{
  "n_layer": 9,
  "n_experts": 16,
  "moe_layers": [1, 2, 3, 4, 5, 6, 7, 8],
  "normalize_top_k": false,
  "balance_bias": true,
  "n_head": 10,
  "head_dim": 32,
  "vocab_size": 23213,
  "norm_eps": 1e-05,
  "init": "normal",
  "final_lr_fraction": 0.05,
  "batch_tokens": 65536,
  "seq_len": 1024,
  "steps": 5762,
  "dataset": "wikipedia_en"
}
Below are experts of layer 5 (counted from 0) of a mixture-of-experts language model. Rows are named router (the router's row for the expert), up (a neuron's input weights, with its number) and show model dimensions 160-191. Each number is 128 + 32 x the weight over its row's rms, rounded and kept within 0 to 255. Numbers have three digits each.
After each expert's rows: a language model's description of what the expert responds to. This comes from a sample of Wikipedia text that the model never trained on.

# expert 0
router:137121132148129104130135113101065150092175136096147073125146103126125215123109123044128196111089
up0:139125078153137121179125176088194128143167149170136090148089133162121205100091079122157146155098
up1:109115149078178134137131060082106084173181163167127048115192118192111140076093114121136087098107
up2:129107184191151125167155175145152161152117125136157095121086138127068135086134069112182138128156
up3:144131152114168135120064131083078141152109131161141151108151132117164157063113162162071125068116
up4:143124114140198122148143079141109158093115113153117123177123087123079120132073114133120067099132
up5:090117093155069123157124122134114140107127166148128177110134119128104061179078148076141123085129
up6:072116119133106124114104160056100124094083105084077080132159152147143155070099122097088109097119
up7:092132071109139177094122147117108104061079138112098078160111104103087128100066125190079083165193
up8:159143053132112129178190176105118126116205184107109123154187137133177131143148137096174130142181
up9:107115130155119120136076097116120125067139111130142074117103198081204154076168108117114178130158
up10:088103140159094140127135103117095115129119058125160155115157059139198066094140169085086197115152
up11:150103115051100104156095215099064101164147196155122154172085123160105136067132170161114052099122
up12:152123143183161109108126114093150084144136157177188062076129144161185162112155087128127154086155
up13:143110160148133129162163079089141163160162102126169132069134144097118132114106150095109087156146
up14:170120116158150128115114144105099151180149206141100106194123113140134094106107128066115129076109
up15:118112088093114072091138081155093116132120179048131119074097109149146151082172092116113097151140
up16:142145137124129157141113167194113104054100118176114131147143124156119108100112141130150135097137
up17:101134147090143144127153031151213097171137112176129075143133145133114105113129087098110098074132
up18:143145100196107075134155117117111131111168128079153107210180154154065127121109165111148139147117
up19:098146120121171137137106150163122189087143112122145118132117126128133149166157160081048167135128
up20:081146116039176110126161160074164107092120107090124187116098124137093148148130143201142136154145
up21:142141160166154110105178098132163141135159080128138129105062131117108144111161115099185100095121
up22:198129128122146142126121094083095097134161083128131111129136086093166175168099170043158135118108
up23:113101162070204132120088144156136211141114147113118102120151096112127129147161113098145113115122
up24:119160168099169148158168129124095171079094190147068142145127148161081122141081146115131152116190
up25:150108144143129090125153069155161105179145124163089159110122081198103114094142127068092172163109
up26:137126126193109109100133100174190105160158127095144175112133115193128089136103128131128190199173
up27:132180073102124161188106140111144138165166156156077096126127161152148096143156100118137124151143
up28:119098134154078131116140080170163133139048188116165191053135122190098095138113091094066104109163
up29:178138157083137111070080122160119137099147121160146077166131188135091185096085160138081119117163
up30:121159142106154107172109148180126142165116147083138154123138136098151134185092094127096184149134
up31:150145159090081149136110160155138186199145132164132105097127081182131131109168143194154195138171
up32:159119165116131167127180109110180131107098183156147152165139149146070074099101202109183126126132
up33:122135165133132166102035116206098153148113110146126179170109087093143107182147193152165178137097
up34:144130125189075107136043107132120178130096127101068191139127084154123086086150151134074141177135
up35:148121138147125091190111121117066076097148168186131158154140099147109184146124191067069162083147
up36:126095136100133108118135063082186159118169081144146076106140137133090081122050111103134134134142
up37:151177098133149098091141147140141155096154095169057150114131147138072068067128158161121145139132
up38:149091090109123068111170128089113120115168173105148224134104052095113149142149140099096136103060
up39:111141095098136129095115113201095120104158163151131116186164138161147141132113134110104135126109
up40:215164139125139175065168108155077121131118099197095183096121120098138115149130149113095144135120
up41:144115204137102099123161096105064089143085137125158107117146111178080146088090104175141125097141
up42:147158114136193180095156112176135070088186108060132111103124135121149136127108065114169132120085
up43:125144132154152154138115153117069102160145106102084108086143172126155147102149192160112095082140
Description: Numbers in tables. Digits and short numbers inside table cells and stat lists, especially after pipes, dashes or semicolons, like scores 3–1, 2.12, 51.

# expert 7
router:122164146148141101154147154150081136161153135094122110099101157195153099170124112126118115155133
up0:115127125134156120103212105078123068114231104075054132158106130123162110149160093053144169150140
up1:187198162117163147128129084087142142082164141146042180116090186134125129096143192126151164136157
up2:164077148116182077110146129109096121153131122160088078120155146109122117155079151128080135156077
up3:057096162144162139155149166134094090151122093043202096111148182175075123146075106111104132155155
up4:089179081141141116093131094106148092079141086122153105128116201144142147097178128124124138123086
up5:102097116124129139111185148107191102101062087125102143141109120139121111118120153095132104105112
up6:112145090099204102152061113132126096124150134109122169120088126147141117120094131212175115103206
up7:171141125109115127167108160146107111118133128070102075217068137134091116150130113124147080073141
up8:098111184135170116108136093080079161094178160173071155090111087115169134111154125097144115116117
up9:120126149165126108079158137088079142181134174109122100156074176116118116136083087144121170134072
up10:092133113131185125141131106166173131115124200139113183105169144090162192087084116149133047166179
up11:118122143065116124155108169122122118144116109112105151185123175139122105124094107131116116098167
up12:095100123125159106155115141128184131109171119162149160184152144130129108146101096076155093113135
up13:095155087171130158135128125151115189091080137146119117064136169115156135108126091149072106086165
up14:089191165098113142057073095156143106062147138119126130136167103132148149085102188100095102080103
up15:087134078143116095130112122117073074119109152158131111138144095120099094127149144129148079083167
up16:179160091101172153161159119116182112120089210129105126113122135078143097119140159150140033087126
up17:156133190118146100080087110119122152150153109145188150147117129141156132086106163085124122130096
up18:111154109161146118213074142166149087082099093176129127143124090061057078138177186114108135165145
up19:081161133127097128137118142095172137061150173179086131147110100203137128106154128148096109172102
up20:135183148121048133113171144125169166119123130101174122125125141160190158144060084102149105149149
up21:130109147156123109095167143109126096173095152149150114159127096101138110125088116132115136090122
up22:107095163115138145146152149074104133077132118199169134134123125157150160103105067149138131146177
up23:141073125156129142164170229147123170152183129169083139142130140054164160114129128113127164148114
up24:150133120166129126181094137137162099157121168129165119167065123105158132087172127118110088131129
up25:153092092108136130139102105144144120079083154210117078101114143081173100113146153054148177155121
up26:056179098171112091120116165146141141162127100084117163140126146112124147141089073184155156103102
up27:077144109146113131060152092170173156156097134140113091112089155095151105145110161105079091111181
up28:135105130120106087104141077152080107140105126178119194169104144132090148151113170165149082149145
up29:130180054111116156125115148134112098100088121160125112104086109140126116146104164157163134144151
up30:082122172157122127103116113123149136116162079158103127120165102102136094156114108082148170108156
up31:149094088145100222133109141126103092130136089148120135096134098153134120129106123115130146180132
up32:153122156157130183178155102105121113154138155096103117136158166104117128109145100119168130105115
up33:115189150150122117153147096189045136125149158127171133137062132109114107127135138180063190107146
up34:111142163140198177130112150109104135182103096090189118126139097154134113115073075086117118139130
up35:043066089106094137149144155119097110111126175175103124115102088127111146164120126168090136139158
up36:158121102175149095131152132168102113167115111168107066108156063102138142114140173075083090110121
up37:172152126134121163186104150077157147113136108114130112103101202148133143143078159170145196155143
up38:120108127087155085194164120091104110114102145104104168164178141113139109103088137114163190161132
up39:096123159106126136105169162113117235136082120102127137077116168101132152141102114158105138110147
up40:126111132116158074143164133112138109135115149174084167141135127133145158117087099123082203096153
up41:132108101117115093110114121139128151133141125157082144172066108083142099140116128077121157138124
up42:114146082130114139129117157126125093079141158177124102103124115163172159069117101107130148134080
up43:163126146131164058133129142063168156100132122146092138104053117097141086103116111082083117153156
Description: Clause-linking function words. Pronouns, relatives and conjunctions opening a clause in running prose, such as that, which, it, but, there, and plural noun endings.

# expert 13
router:167129124160191121119104106107148081190117119136123161162128070116122098096106128134115142105086
up0:096158103160119111156156188095111134126133120111111144101091175121150148116176133093062131083165
up1:136133152133122089144176093144133176133088132211137180117127178175096128085128152135110194153068
up2:111174191120129100106140172113155070134131116157127094148142117139114159097109159073150121117157
up3:160153170092142118109131095131052153125163224096087089169163202117123114163135155116120125101147
up4:112101118123097129111108126125183115134086113097109112118083142092136159131098124152145102128117
up5:096162115091184134130179100084133138135128124088173130105069103188112145165140155164122088161075
up6:186120158211177172165190141129152100100124069139152169125090130124106149108124137175165161140172
up7:067084129070169168037101133071055134178126107124129074124140173164146190084144137107140065190159
up8:137100094163113157138132118076137148107050143111164141121118116138154138112129126142112095104079
up9:112128141154096072140151163155108160105194159157135114133117111150175128087132089089108099198143
up10:115147118159188148146117119139101126181156071110159071155167147109123145093138112126160066088173
up11:177118134149130134165100113161140140121122157086114092059194113117143139106090150144081097146148
up12:150154143089139135113108158068180114169188173119117132146094119153139145135122114133129110158117
up13:086128121049138113096069111086078129153156144110114098110182129097101119143136142200145094203144
up14:148161130136136170104100079144194178200109115140142159065185057161169120117111136053149110128118
up15:157117090097207070095119127145115107088115176071112067166142086113123079148140083134188146101146
up16:110146126146156138146133162175089196116092067168047163123141118072118096054148140152154157132085
up17:084115094144145120175100068084120208152160136181147114118093197080064096162131109099141151141138
up18:097142086130123121147170197096095121111101114119081141036099132123113108144125121122085129180150
up19:119070093128119097156133142128165141095130163121131162107160102181171128129125091161117112067132
up20:081131130116189167116119153164150123179159141113147152118154132072181101117104083100113091086137
up21:140049112184181152167170118132168134125138154090124114111146074157116130132113135094107157113144
up22:129139128085131116115137133139113154134081115108104080120155180183105169156084154132078134128150
up23:120104152093142117186126177084142069147148121150115068087110122110098173138102134136084124117104
up24:175088157095119153089097140151141137177133113088078141120135127097139128078092094132180103139127
up25:077155125085143157128134157158107118187071127135124093159091134168060097086161095142191129070112
up26:132200180186162084162139114103127091109089172162194178118136140188157106087100122137144082128089
up27:167161143104119129120188184093128110138150136069136121180161159136090097130144157128142154109158
up28:159129080121192122183092115107150129101100118093133171094134150116140067061146096148124133104113
up29:104115070140137151088105135162054192124118102129101119115086118135156127130115106168132115120123
up30:172139092121097128075124100162115092148165062118115141141160113136116137106178118105098135129121
up31:171170187140068091154103137117137043159150148116112150144134132120095146143117075097077183109078
up32:126164102086133148112093140067141169122078104104116104122098130138174103153081067151131150088116
up33:103164117155116176102075105139143080124166093152118139134141160151122125103123111102165121154134
up34:098148161226160110130129080095134135115110169135105093148119121158162094107103126135195116182175
up35:148111109080091219167095084161137120098118116098090122141077098083162128079090118088157129144128
up36:133089146132176136096133080101145188167099090216182097079100168120149100127087124120150131087178
up37:131134161134161173172177130199127133114153114103177145166170091135132130147128140127135150125078
up38:125126093125155209108121126095145182139088129157153152137135092184148092116080056168126078100106
up39:137103113103162084096112097135132190180130141162120113122155160160112176112142129121130158110100
up40:172141061134146161117067146171121129136117142092149065127156184127098119078111073119066113139132
up41:133086060154100171107177110116116123139174098128110138094143110144061115121138163108099080118082
up42:119082153102153134152109072050160147070162137148156071119117126151105083111151193086119135168128
up43:130120115121133097126133099169103094177111068103073094136078087122113149088127084079102149191104
Description: Title and name pieces. Words and word endings inside titles of songs, shows and works or personal names, such as You, Love, Go, Bever-ly, Rout-ledge.

# expert 2
router:144132115120151117118155184085148107104182147167115055171094082114130106172113157113101106149157
up0:101104103109136123166139129063153162157178162132107093154065160156094140090115147062124119094111
up1:073077096155176128149161152113131182084131105154143099113148137108176037149150157098084182144131
up2:069137168081143134121135122129144179162138138143044164102157130097122145155164123113085101079128
up3:131132095132174130124143109162177108095144172135149122155141065102159160189116128128090101139098
up4:132130151168138123149151137123167137151159110110141168123102094097157087115091110111094111171079
up5:138139142151108176162109113147110114215144118134115082137140099112107073096116209093136134104101
up6:151120100092136122135088110091143164158144147093156066120121103195149213185136123174127091095125
up7:152104118197180183113157131114101048120131061170108077050134097087097135162168151100117187121166
up8:133115145160139102184115094112141109132132135111109081114103151151078136089145107144098126106150
up9:110109151155107059145184094117113164147206118146109110136086124096127122104171120165116210122110
up10:141126112121057099164155118147121126095117092140109120099124161107096135102143097126136143107108
up11:144133148088154161086150118139119064084134122095147170154087097166093084120105098125128146091110
up12:120119146164104153130156100073121156124143133071120137118125123086119087180187123138145152110152
up13:133090111107135124148121126098191163123180156164092149176083100136199142136105148133133152084095
up14:127104083115163149144175147048107147154076118187099128125058109124187190109170104169081149119132
up15:075161123181066081090153088072130184124133146112109135108147124129108143153096142195071178129109
up16:090185122163146129132113117075138091108168067165138179117066123125112133151093143162165184083149
up17:110146080099168125119149144125185111157113123124129112153136082105105140107131145087107109117126
up18:090130086117104136140118097040124090102123094103096113076069141110059097115070143130151149139128
up19:227094138114135168094051196129161110114158145123107094113171096160131101151077132183093144098165
up20:167157133185135116132132076106052104155084109084168144122203076116093137069118134131113180122155
up21:109131171199162106102121151092085086100118179116142082184097092146122133147103120105124103154105
up22:080193051152139077127056096109103167116145078205134110121127139120134121131167078086112096134159
up23:134138155188117098156101163194123126114151079107106093102138084117150137114115143145069141108149
up24:204148153094130141124112103104112151112117145139152129146136101095147208146129149056172195072139
up25:101142095139116094134235086091138132137082137127119106112137130104176116163143152117141165122153
up26:149151073193165200149165133103149139143110145168122130158124166152178144126093093184116170151188
up27:116075091089120103101145154087107136119102153099108113198146122073137113125084140155066126113155
up28:123147114142116107120194115136127149176112160116092094153127148204112091138125175113112205160111
up29:144123157118146134138087110142125117156088086139120134116169082103149068124148140105167111150187
up30:118119096179148092165130155084147182128130164128121177076151143110109172128083139165123150164175
up31:077135113143143179135099137064132085119061089187074144157087117064152144143122128192143109160146
up32:196131127131160078115158107114136142145160117152138118210124205118119101133154117116063198093138
up33:106141116097169109130123105129115082142080115173119194108113138138100098095121166149116093146112
up34:048145099113127123144127154123115106109153100088121162154191133120089107171082142166129182153068
up35:130065120131165130113157108142186105104141139114089109126168115173145110069097136107157143150111
up36:121134133102143145113114132060136161130091134120094153117118164109166067176106082097095118138067
up37:186096164189131111089106120096110116155149040167152118120144116078127110110156050125115094188102
up38:144138113178167124116133141148145128120165110121118100132189165126142089131066153111092116134133
up39:182108097122108093166150074136128104118104149070148150088089120130053088131110091136157153133066
up40:168176102074126150165106176113104144185147152129128178089117126161179176105117157128084051150169
up41:137144100142184172133124061102160164135164060161148133103140146150189108132071134121107156156139
up42:136137146193110196133126159107124118103166119147133153087162099087139149132074155168086130148138
up43:107125088112141201129176097174089124086130144145126140075141109145135194154153161107158104098125
Description: Copulas and clause links. Copular and linking words after a subject in biographical sentences, such as is a, was, as a, is the, plus commas after introductory phrases.

# expert 12
router:129132040175145158156173064094137165116110125114115066103116092128140112139125121084144145104128
up0:141094175157147147100059109078112108127132147129106201164080143175115119039100076074101133120110
up1:145117108144115198102111141133109104144159160098080151083105090079116129190155051169109174122113
up2:128121100083070145111155065124157140086147069106194125091090151130113123157102101126162201136135
up3:062113087112126141143130083161154150111091128107118084129157148136150137128115167166154124018109
up4:099139082134123180104139072164149141181102106141112183135148078147111151095118137076085130167099
up5:123146104159139119165118145112101163145164085102175187099119142108160115115056119142042129126133
up6:111148119145128109107121177127188144128123188075107149111119133108065078140100157118138096104106
up7:130164148123105120079143084109144094108114111078092168166164115123152113107127134124059118175110
up8:092134112094118092080152114092117116098154111081160146118068155071148152136124112128160127174112
up9:159105205136098152127134170097135172109164101111104138132149109129082136145161077135123085178112
up10:116050102160124089157102122185105124138123123136135109144159129199140183104143101130122144153115
up11:118065154133179114165061183152130138137107136113126186101166151113162096122095097192087136121157
up12:118093137125157154111052126129092092141170078097225139165138099196182166102114186117093132137160
up13:094135139108177119156109098104151139161144116104063132118179127105131082160151104115091166078140
up14:114066106106110153115099124104203137145117109089068037118138089131149083126171120114149103169154
up15:076112158108114059078108164133172087164073123083082127075134161091134153147118107158076122160144
up16:178067102141063131169123168140164101149135063094137201115121189139179133142081090075160094116127
up17:136106126120102135172135116152119124159107126111065106184127111182138184105055185161101130107100
up18:087068108114124191113174123178159077169129121097145191119140102081145085125138125094108094100086
up19:167211137090147096099109170069120110080132086081105135114124087187121149068190150105095139101143
up20:138115104112122146139119122139115133094127110129121106059169132130146099146085076160099116118133
up21:100106111118092077137131145083108113138145095140121106126156185184176148130108133161088145148131
up22:164044135106165180185094185072085113154135141114139139096087129133099156132119124094153120150100
up23:105102104143036140094120137075151141165149139152116112161154111116113156123116098115083104107049
up24:133155094121101135112158106134117091130122108113171159098104095152084094105171129113128151078121
up25:176153107149162101141165158152110123158163106098081225137138134111146153114163189172118178100129
up26:104181112100134084132118023087049095130113111118134096099132080131083161124069104064150184124147
up27:155137174129121092095103121133184126057086165155203159168168161158096133086103100111116099131115
up28:142144130101145141116137115100136135160183104156104117114115085120108172120075197113108134086056
up29:157113143207114173106135095088124134106134116111161147077115141090095069056160173111119125120167
up30:068131087139152153150138156128139175158116094132176118135177125133162106124117072194124123146126
up31:140155099097094128126119131087114122120146156120129079117080164094130169096111145134098094133169
up32:067161149115170132156113173105136073112103138125169101104145123150093105126072118144157123085123
up33:131120145147157089200136103101152134089131099156166097099155083102145141143095155135133124159114
up34:121124109123121096124110037131103141166110158143130098103145177093167101103134116165152082144148
up35:137161205162181118123174145123134151090114131172163141134143064075086114172116148158138128133148
up36:160075147128107169177158108107136132178117090147111120089170217135106091118145109155139093088127
up37:118150137089124157150144134079099086148141117180112143127183111126224117207087151125092169139066
up38:128135112158171129113105117152068150123136150070104184103139119099106083134136110158097165110120
up39:145173114134131146157120120103173095138147152107121168142116108143091120072099081159109073122112
up40:075207069130071167128110047092104186142181141158154107156130107141145064156107107140154135117140
up41:156082131242093182133111148078168129116171124132142068133136110085136127083140106146179118145112
up42:200158129133147112140092110109158142140139084143138101078103119104139139119121116114167146117174
up43:124097140122087076160186175108120159148118136062142176195134056131164141079167087190101154155137
Description: Paragraph and heading breaks. Paragraph line breaks after a sentence or table, and wiki section markers == and ===, plus quote marks and closing parentheses.

# expert 8
router:134149148175104101178203165060065146124215139126092135167068083142118154161106178188098179100172
up0:057129107114134119134057155142104175101130172134151111133118102087160174099116150099138119146108
up1:162197119150141148143119069126148069148142099143104130153109140059118088131107108133155160112123
up2:101083147136149139138192081073104131212139030105171132177124115172076084103106120106181079107085
up3:126098097143145120194163149161107145098173109137170125227124141157059151146127127115113126119059
up4:137118134094117181163170046109175177128134077054125123069175109149150109120035101204107152147088
up5:120117103159171120157171108131142082145092117142128111149122082108128072170159141132143099052054
up6:118203148141121236147161158160118149176117168173133143071132161154112152098113161103103214115107
up7:126091104151153106109117150099117071079111091132180102173133129120113149187094100097106213194124
up8:149126071109119106174095128133118100120109087069095112194106083129172131087162150106133082077143
up9:112114105174149124126100170118129144099068068062112197156117133099143133080112149109049153153140
up10:155113124163204147096141140112130127164100075065133108164113078134137109112132142170101177150123
up11:087179069108144153156200158083158080143167146150165175129078141097192142170112112114118089126105
up12:050158088124085124102100141094142110160132108074118119159067126107038160106142105116105185128137
up13:096181122152130132112124144126142100153137143093087164102139088093130137073092078065166111128119
up14:125168184113119105124097098104149147122134130085132163148123128146123113179131098126128162086139
up15:131130138171156051135099156109171170108126107137117183185145087170158138117085104127147200119105
up16:131156087094100123186101126082141053152113103102095167095183082089148132066124100120110147161115
up17:135136071151109159112147106086109105070065093125187098128116132162181075150109127179181127099123
up18:145157159096162077149106130114140091178151123186136159096152116133118085086107135173108148130117
up19:144112079138131177114154101106128099112141093090113118124135137138179135119165104163102107138132
up20:174073090071129143130187135063204099109062134103139125164192082102105149118131170109123122131152
up21:140156061159159170146098151149109111144118200073181138112093150131117045167082104099151108122107
up22:120195097077153141109118097122171107154137113132116138083106081174116117123124101165117158106105
up23:156089133181190149181155178107145178129127124064160065099076136086133125082093117139162158166120
up24:147106107123116097163175135112062120132157145135128104157128136158132171170091147145165121113164
up25:106147138182127140113113115160156088132123141081122120149109174114137161113127128148149103141137
up26:108140177138126163100153152207095094182136096042136126079082157131122133168138139119060151145175
up27:117181153118140114134186146108158128148175054077129083123058153123123098066063120143158161135107
up28:088119120173167140154095111101149082144138108184105092124152168144142136189118090118105114124131
up29:071177148150162144138109165110134121056157124148106189168181183142099176105119083138165106131092
up30:153068165142200133149103070149135182155163121139206046141101172093160103129127093107106101136076
up31:132128124095183196052121119087129120134139148134103132137111136089112184166093091125070154099125
up32:161143150153134129163107134149155117119197126150000109159101160125150134145077097177083138122162
up33:153108082132159087095113133155137081125084203109139128082125126119121151117151088122229165138172
up34:122127146168137183075099168098123173141161128145069129016133169108164203168137098135145124111170
up35:161131138092085154182152136157122150109189187120129116171108143149091097150098113127093193116108
up36:099148089154096144095147116074129120141099079161153111122132115122178166176156147147108142141148
up37:178108096132129076215153115121126133143042076102141116123112080142129103042130108195150148138120
up38:127223075117100109127148137110094091107103120119165121098093184140128106179096141091129085150089
up39:125167100123182170141156130116120113096083131101159169076083095054140130090099160057149070150093
up40:075130091141130067137110203183164111133144104119135079138115171176139115115150140150125135099169
up41:099168127161105090170157140110158122120153113136066162110133098155102129085133150178103137101154
up42:143121186129071115097119149113151100097130106096177151112114139132133076147072078122166085110176
up43:098140105148133134132165124160150124152117133113151106164130112111210147131110070166083087086152
Description: Prepositions after verbs. Prepositions and prepositional phrases following a verb or noun in prose, such as for, in the, about, over, into, to the.

# expert 5
router:082180121115191140022158158122165156158130143138060149131073158129170198133124087164141080107179
up0:123160118097139153136178143096119113114075121198152048109159114115132146039173168142122207154144
up1:153140057099140160131135039082099178113138090129178096178156097094063120130114135177125091151078
up2:085172143183112138153167143126134103132065137043159149165120145154096181075124090135125125105123
up3:116109088204161144163157099109139129153135085123153091118073170179098150198144120118169109159104
up4:113130092132109082104088111100165144093142124131185137167155060087183180136127169101116136118147
up5:056153150085161093078144144143110159102163168058116051089068093137131115105088126090114129127116
up6:142094130120145107077135109103065154101155107089157078085191128131163120076110104064163138107169
up7:145102155139095093128108113137038119097135098057120104139145139146088126097185148111141162137146
up8:115151133128173141105108103126127085102128158134101151129109125149136080090199114106129132140117
up9:050120207124104161089164100130128133083167100106189060111126093141143150123150081141100094129177
up10:102113156131117109104142104111162081134112143103161145124071136140081134134159070144149126137067
up11:118099172110101150168181092161162155098158113092047096102169125149172128142130171115165094147110
up12:157114166201132155173125106070147097093079125074132139176128163131070199132110124087143103138146
up13:060139075214133101141139150170108149120115140119137114081121154138146193146124138180088135114141
up14:109117126129160105179146119141177155185169156116078133133104123127137116125160144089142107140127
up15:085093162125151159127071092119125160146088156140147160125095154102192134175135117144128118113115
up16:159162108163136136144145065094084179141146195141111175098106126121134172169153075148111140160105
up17:124163128059101126157094148101130113072148113167110133108121171089082053178171118159144110183093
up18:084130121158151117096148136104107083179098163091127140121147113148107075100161124078185177094164
up19:104144082132150137158145119093208218105123128183115134134136059120136096115149132134102128160103
up20:113144147117114163125154165155108128157117172064116111088138095174087086134167118129048139100131
up21:158146113090115077121078071132106150109128127147147163158118103159056156131098123111144140125146
up22:146118117103076145155138202104114154098105138122103140073148129110122104154161150151097124147063
up23:155150066104135111124144095125118144133145093101106126142123112127108119136149132068136112058131
up24:113118118140189071066048109090141101138164100072116085063163155147117151109106110143090154165113
up25:115141092145087129200119127119165089145133064140141120113087131145153118114109117191125143118131
up26:105131183122150147105126159084112111088151114144118090171098079127111100110127191135137110166160
up27:100112078142190127063131144133113139108112175107148148082163143134163069138150155124169138121074
up28:096147122138131098199122109070111091126141163070111121170091103143154134156130151136098139107172
up29:130150125106140102113142159141085127165156172148166145074081071161152117098135058104159135111120
up30:099170082157110098140154162114167170106172117081171137103075130107098238100162109097109086157071
up31:085155055125163127132139132079178129112121080123147154114114092177165136114176164117133124136120
up32:080146090167110110132099157131056138155104165095127133128110122093109102127078134180155183134221
up33:132157174142144126119145151163134095150186168119155108144167157130072096181102137166151098099141
up34:094145108141145170102187174106098108120082180147118096158096116128141101092097137108143095120104
up35:108166134096113134181156160108151071126085105071139120147133166143129112142134086131109099149182
up36:075139140088152131129132144192149132156086126145128106114148138128144086137106132117144143117088
up37:126127160093089082117155127137117165145173134110126116122116106164146123138144173127157103132128
up38:101142168071179089096134135066155104140157192101140135083130074166081161149111108115151110142107
up39:135147144127182174130181109091191128122164121084097090090145175112080136199143111100150095115134
up40:105110103160146089116159127128116178129091115082125081111093120138124142152116082154117116118112
up41:103155113135176145129143141079122140082048127125143149117157145138149123143130125112087115076159
up42:102167149126087120084100158061187187129125126149132091171130170089085136159140117106119112136132
up43:130092178116146074126059116087109169152042231139154063097168142166136106098136082161150122149134
Description: Infobox punctuation and units. Colons, slashes, brackets and unit tokens in infoboxes and coordinates, such as ft, km, °W, / (, and field names like Owner.

# expert 1
router:086126112121143159112055069157084110153113169104149135147145173156142106115097168161098133094111
up0:152115089174137162126168123151179154139186135100133123178117104082222163113139107080141142102146
up1:120097122157149100175180111112134129146117099145072180118096154149126053112099138083078117089123
up2:130166089142134107021065068118123103169163110155163161144165115143145138109099129096088117105110
up3:141147152102140126151085213137139101124058164112139129174102094151149128060161126179166118140059
up4:101127162068140096146133124141101133207180175112167124181168124118090135182146068177121120101122
up5:138073109156099094131126134144110096127102113116085142142036143118112096178055124139115128158136
up6:121151106130110180127122161069091080122080192094140079102149132161141194150154113088090067091145
up7:139086128092168114070118155105111141133121212135117091091154144099128123130115129148125125106129
up8:102136115126103099084124177093148086116130106118110101145166074145082118098147107144136100115114
up9:105120138134182095114126109110134089091197173154172133097138140166135136145138139119058118129119
up10:157150056147109133130060195119109117106073139105114116131131118140155128051068135166209126103087
up11:130170112120120155124122140133157146146114104153084061145167098126114091132138150140088153114123
up12:217112155120148190125178074140128152151131154092134100103154113102175147118114124078102135144136
up13:147108117157174131117127130200114204126151089061126108156109139136118126114090096076161063119147
up14:135148138150147103154111128118073121122074105187094068123133054084087137149080105124068043186151
up15:116073065166182103143139062137129162127132148153117110210128192126156089107112081140111073135114
up16:092178171104132076137152135144146097155174132113173115091137093155088113164164162104065125115117
up17:101090104147135157073097163179134131080142116137121168133076171087102082093112041143114156105078
up18:106105123124126149149108060204179149111119116110181142172090131137126136161142076135085083144135
up19:063172193127104122130093143118079138115183137106135088092081164124160090155093114121121130098126
up20:185132143107124134092169085147167085166102152169076089071103159140131065155137145126128117112121
up21:146143152143172134117107193168104129132130112141100184132155083116101116163126125131109190205120
up22:170083150167081134130125047132161091064170181115130127106077122180161061140108101152174107074142
up23:209136134145129073140155124054097123088101136033154174131080103149135109129123117157088158154157
up24:126142141141171139185119124110108134100171087173139080092134165138162108115126128148097140120143
up25:180176129126130175080151082109158125129140150161093129108164129144159126118111166083125114135112
up26:139148162107142135123148107143160140138115183107127120116166114139148096118120156219145111109138
up27:086133135134130063083165107132187116084159132119148159149119091140153227117134140115099115170158
up28:105129160115142090073155183075078138141117172116089120164135198184131147178115139088114106147104
up29:149110155138112142104122152136066169117108114102167104198099126093100109085136092105180122113115
up30:118104084168151110145128102138107161136170101123133131134153150144144149101139153149173180154147
up31:145109126135117162142139142127091119135108098106101117094157125065144099067116103151068137153144
up32:100118140146138155142148117060187094092127147155173101134167095096092095077058208113097187056069
up33:040171078138153149116080174121056119129132154099109168131117167141149141151108111086119158128152
up34:169121099092127092084159127107162106181164159138102117141117185131126138151120180169131037180103
up35:126103154158171136166110141081071154127075123068095132071170123172149091162072138172133126139155
up36:111139066123094137153128152146129122094094040143121153194140155095109158102115108154102180147126
up37:134103088152191142062172088160097096104107111177109164090068135114097165106078114122160123081177
up38:143165136149116131105083094176147146120136107126087157131153113154134143135150071169140146168112
up39:142193192135108096154187097077108111078082092173107116148120143186121154165055140154112121082124
up40:066104159145175108097143109135167148118154130153160084143135145158124111137184136070164132149166
up41:142174053103121035101173115172126150094132091136140214116125098170124113117151095130132141129127
up42:111118175078134122129079074162076132164166175125143074102112120102177181145125148116128168072094
up43:121131142093132131145134101164106098152140137166119137134083198153155120064110135133093111086145
Description: Foreign-name word pieces. Mid-word pieces of non-English personal and place names, often Indian, Slavic or Arabic, such as Kh-and-ekar, Y-ah-ya, Z-olt-án.